config.yaml
n_layer: 14
d_model: 512
n_experts: 64
experts_per_token: 4
d_expert: 64
d_shared_expert: 0
activation: "swiglu"
moe_layers: [1, 2, 3, 4, 5, 6, 7, 8, 9, 10, 11, 12, 13]
router_score: "sigmoid"
normalize_top_k: true
routed_scale: 1.0
balance_loss: 0.00695
balance_bias: false
init_std_router: 0.0216
lr_router: 0.00148
vocab_size: 8192
norm: "layernorm"
norm_eps: 1e-06
tie_embeddings: false
optimizer: "soap_variant"
lr: 0.0024
beta1: 0.95
beta2: 0.95
batch_tokens: [65536, 131072, 262144]
seq_len: 1024
train_tokens: 578800000
steps: 4322
dataset: "wikipedia_en"
Below are experts of layer 7 (counted from 0) of a mixture-of-experts language model. Rows are named router (the router's row for the expert) and show model dimensions 64-127. Each number is 200 + 20 x the weight over its row's rms, rounded and kept within 0 to 999.
After each expert's rows: a language model's description of what the expert responds to. This comes from a sample of Wikipedia text that the model never trained on.

# expert 38
router,205,198,211,205,201,180,206,255,206,204,198,195,214,173,198,241,193,205,268,210,177,206,220,194,176,197,151,198,196,226,204,214,157,196,197,209,201,202,202,203,209,197,187,194,181,203,193,193,201,201,197,240,225,193,191,208,199,168,191,200,206,183,197,199
Odd fragments and symbols. Short word-start pieces like ab, su, co, imp, dashes in score lists, closing parentheses, initials, and multibyte characters in Japanese or accented text.

# expert 25
router,207,195,212,202,191,145,188,219,210,204,195,208,189,214,212,211,194,204,213,234,174,198,208,186,178,189,191,196,200,223,229,215,195,201,202,203,231,195,191,208,171,191,186,206,215,199,201,207,191,201,193,209,160,193,187,203,204,197,201,188,222,205,158,196
Lowercase and name onsets. Short opening pieces of split words and names after the, a hyphen or quote, such as Sy, gl, Mc, Kal, Fin, No.

# expert 6
router,210,203,202,197,196,133,197,229,212,208,192,199,168,209,217,220,203,214,224,250,174,193,203,187,166,175,180,192,190,226,250,216,165,202,194,185,218,179,204,203,175,192,190,209,242,203,205,208,190,206,191,226,160,199,185,212,206,201,200,187,222,188,175,198
Name-initial syllable pieces. Opening or middle word pieces of proper names, often non-English personal or place names, such as Na, Bal, Del, Mah, Gu, Sen.

# expert 44
router,201,198,171,207,184,200,191,270,206,207,199,192,229,223,208,266,193,219,232,225,177,197,210,207,173,199,154,205,191,233,207,249,165,201,195,219,177,168,206,185,207,198,198,208,194,205,202,195,214,213,192,179,174,188,187,206,200,176,191,194,211,179,198,198
Word endings and numbers. Final pieces of names and nouns like -da in Nevada, -ary in Missionary, -or in manor, plus digits in tables and nouns like Congress, session.

# expert 37
router,205,200,201,201,188,171,197,257,210,207,199,196,253,224,199,229,200,225,243,177,175,202,211,195,168,179,152,197,193,228,206,205,174,197,192,219,177,193,202,193,200,192,196,197,192,198,201,203,194,205,194,234,202,191,204,209,201,176,200,198,212,178,192,195
Common noun endings. Suffixes and plain nouns in running prose, such as -s, -ing, -ion, -ity, cells, technology, health, attack.

# expert 4
router,208,197,251,200,184,159,201,229,210,205,193,201,178,163,199,212,186,197,209,218,185,194,200,173,184,189,125,196,197,205,239,202,195,203,198,187,186,190,206,208,174,193,192,204,222,199,201,228,168,202,203,241,170,194,202,208,202,218,200,190,221,195,208,194
Personal name pieces. Word pieces inside personal names and foreign proper nouns, often mid-word, such as Sul-li-van, Gied-ra-itis, Ken, Abdul.

# expert 48
router,200,195,203,203,201,181,203,255,212,210,201,191,232,211,188,279,166,209,219,198,210,206,220,200,173,211,171,197,194,250,196,225,185,197,192,210,187,204,207,196,197,198,192,203,161,204,194,191,191,213,197,218,244,187,201,205,197,180,203,200,215,159,186,204
Word-initial content tokens. First pieces of words and names after an article or list dash, such as add, ass, emer, Inter, August, Barbara, 300.

# expert 29
router,205,197,182,202,159,178,201,247,207,206,191,199,201,233,216,215,202,216,217,264,168,196,208,197,147,173,178,195,192,218,217,222,169,201,198,212,221,177,202,189,179,196,202,205,216,206,208,199,202,210,189,221,151,209,184,203,204,187,191,191,218,190,148,195
Word-initial consonant pieces. Opening fragments of longer or rarer words, like cor, gl, tax, sal, fl, str, ric, often after the.

# expert 46
router,197,203,163,203,185,191,206,259,203,207,202,198,237,209,207,280,191,235,211,179,174,197,206,209,160,220,158,213,189,268,204,197,162,198,196,213,160,166,187,170,206,202,198,205,196,204,210,203,208,218,190,202,180,179,184,206,196,173,198,203,213,189,229,195
Content word starts. Adjectives and noun or verb beginnings after the or a, like political, local, foreign, dis-, prov-, football, escape.

# expert 26
router,203,200,194,201,180,177,202,244,210,205,193,201,196,225,219,225,185,218,231,257,167,197,208,196,152,176,189,200,194,228,227,209,181,200,196,230,200,180,195,184,182,192,194,204,231,205,210,204,199,212,191,210,150,195,181,205,204,210,200,191,217,201,149,194
Word-internal fragments. Middle and early pieces of words split into subword tokens, such as iv in Riviera, ogen in dehydrogenase, udi in Claudia, and prefixes like pol, cor, hydro.

# expert 43
router,202,196,194,202,194,180,202,265,210,206,199,190,240,218,196,282,192,212,227,208,190,204,217,200,179,203,173,198,192,233,210,239,170,197,192,218,193,191,209,189,211,194,191,203,178,199,195,197,200,216,196,226,211,184,197,205,201,171,200,200,208,155,196,198
Verb and adjective stems. Opening pieces of ordinary verbs and adjectives after the, a or his, such as compl(ained), cont(roversial), promoted, cost, short.

# expert 56
router,198,192,207,201,190,194,209,226,203,204,199,195,218,217,169,232,184,196,222,184,191,219,242,201,163,203,185,202,200,246,210,196,179,187,192,219,180,190,202,205,203,207,193,184,166,207,171,164,193,236,209,214,235,188,226,207,192,172,150,197,201,149,181,199
Dates, units, punctuation. Months, years in date ranges, the words years, weeks, months, known, and punctuation within numbers, abbreviations and score lines, like 1,046 or U.S.

# expert 47
router,202,190,196,205,183,179,202,254,205,198,195,203,207,238,205,258,188,185,252,249,155,200,221,196,160,163,160,189,199,247,216,251,189,204,200,212,211,192,209,192,216,198,212,202,191,205,184,179,195,206,208,182,197,199,179,198,203,169,180,192,192,185,174,207
Digits and inner fragments. Digits inside numbers and times (1, 06, 68), underscores, abbreviations like SC, NC, and mid-word pieces like elli, ali.

# expert 54
router,196,188,203,200,193,192,210,225,210,208,198,192,221,218,186,240,196,214,216,189,208,210,236,198,157,202,186,199,203,263,197,217,186,189,195,212,180,195,200,207,194,197,193,194,171,201,184,174,191,215,194,214,243,191,231,205,191,180,171,199,207,149,183,202
Numbers and word fragments. Digits, en dashes, slashes and dollar signs in scores and figures, plus inner word fragments like -str-, -io-, -ile.

# expert 51
router,195,189,205,202,199,186,208,234,210,209,196,194,222,193,194,247,162,207,213,186,217,207,218,198,165,201,183,200,199,262,199,224,182,197,194,213,190,189,208,207,200,199,200,198,167,205,190,181,196,214,195,218,247,191,210,205,195,175,185,198,211,168,190,199
Numbers and prefixes. Numbers, years, hyphens and dashes in ranges and tables, plus counts and prefixes like four, two, pre, ex, Roman, Canadian.

# expert 23
router,202,196,199,200,170,230,220,208,212,206,191,198,222,221,200,208,161,149,230,184,193,201,194,204,205,210,158,199,193,211,187,216,154,204,190,223,207,222,221,206,208,202,202,201,152,203,191,193,196,201,196,193,198,190,188,196,198,196,205,194,185,200,196,211
Years and line ends. Four-digit years like 1925 and 2003, closing parentheses and quotes, and line breaks ending table rows or list items.

# expert 45
router,203,204,174,203,185,193,198,264,205,205,199,194,236,216,208,275,191,230,216,202,180,199,213,211,156,228,164,209,189,256,207,226,159,199,196,221,159,169,200,169,202,198,193,204,201,202,206,203,209,218,193,209,179,190,187,207,199,177,187,200,211,182,223,196
Adjectives and word starts. Adjectives and word-initial pieces right after the or a, such as private, political, local, first, early, ass(ociate), conv(icts).

# expert 59
router,196,166,214,197,194,170,200,220,205,200,212,197,224,215,193,215,216,212,229,184,231,229,231,204,165,193,192,195,212,213,212,217,176,174,191,214,175,186,188,204,216,208,205,192,156,198,203,178,191,240,236,207,221,183,227,200,184,178,210,203,200,173,186,202
Units and predicate nouns. Percent signs, units like km, minutes, and words after the/was such as born, elected, oldest, album, episode, hit.

# expert 19
router,206,195,207,202,214,125,202,220,213,208,194,204,177,208,224,210,189,208,180,236,173,195,202,191,153,174,190,196,195,208,264,212,182,201,198,169,200,185,198,193,167,192,198,207,235,206,204,207,191,205,195,229,165,208,192,202,200,222,193,190,223,202,184,198
Proper noun openings. First piece of place and personal names after the, of or a colon, such as Arkansas, Missouri, Philadelphia, Pat in Patagonian.

# expert 55
router,200,141,213,206,201,189,194,228,205,201,207,205,219,215,184,223,222,238,212,192,223,219,219,199,174,187,190,187,218,219,183,239,189,171,196,200,190,191,200,210,208,208,210,191,177,192,192,178,198,232,201,195,220,183,205,200,199,191,194,238,209,172,194,200
Biography and stats nouns. Role and result words in bios and tables, such as born, footballer, author, film, Votes, Goals, and the percent sign.

# expert 35
router,209,201,192,202,151,173,198,233,206,204,194,201,192,224,214,224,198,224,239,250,165,197,209,199,149,174,193,193,194,230,223,210,179,197,198,240,205,174,201,188,178,194,194,204,222,206,206,205,199,208,190,216,138,195,183,202,204,207,197,192,215,193,146,195
Word stems and fragments. Word-start stems like tax, horse, hydro, wood, psych, and middle pieces such as test, art, elli, hi.

# expert 33
router,202,198,201,203,191,183,202,269,210,204,194,198,259,223,200,249,182,200,242,213,174,203,215,199,162,219,164,199,191,231,194,230,170,197,196,199,208,193,205,191,212,195,189,201,166,198,200,196,196,211,197,236,226,190,202,205,198,174,200,201,210,174,198,196
Digits and rare pieces. Number pieces in dates, coordinates and tables, like 31, 2019, 1, plus odd word fragments and unusual byte tokens.

# expert 18
router,206,195,210,202,211,135,207,217,213,208,193,204,184,201,228,212,188,205,189,232,174,193,200,193,162,184,185,196,194,215,276,211,183,202,198,172,193,194,194,190,172,198,197,206,237,204,206,204,196,206,193,233,175,206,197,203,201,219,199,188,216,206,187,197
Place names. Place names, whole or in pieces, such as countries, US states and cities like Georgia, Ghana, Philadelphia, Connecticut, and endings like -ston, -ock.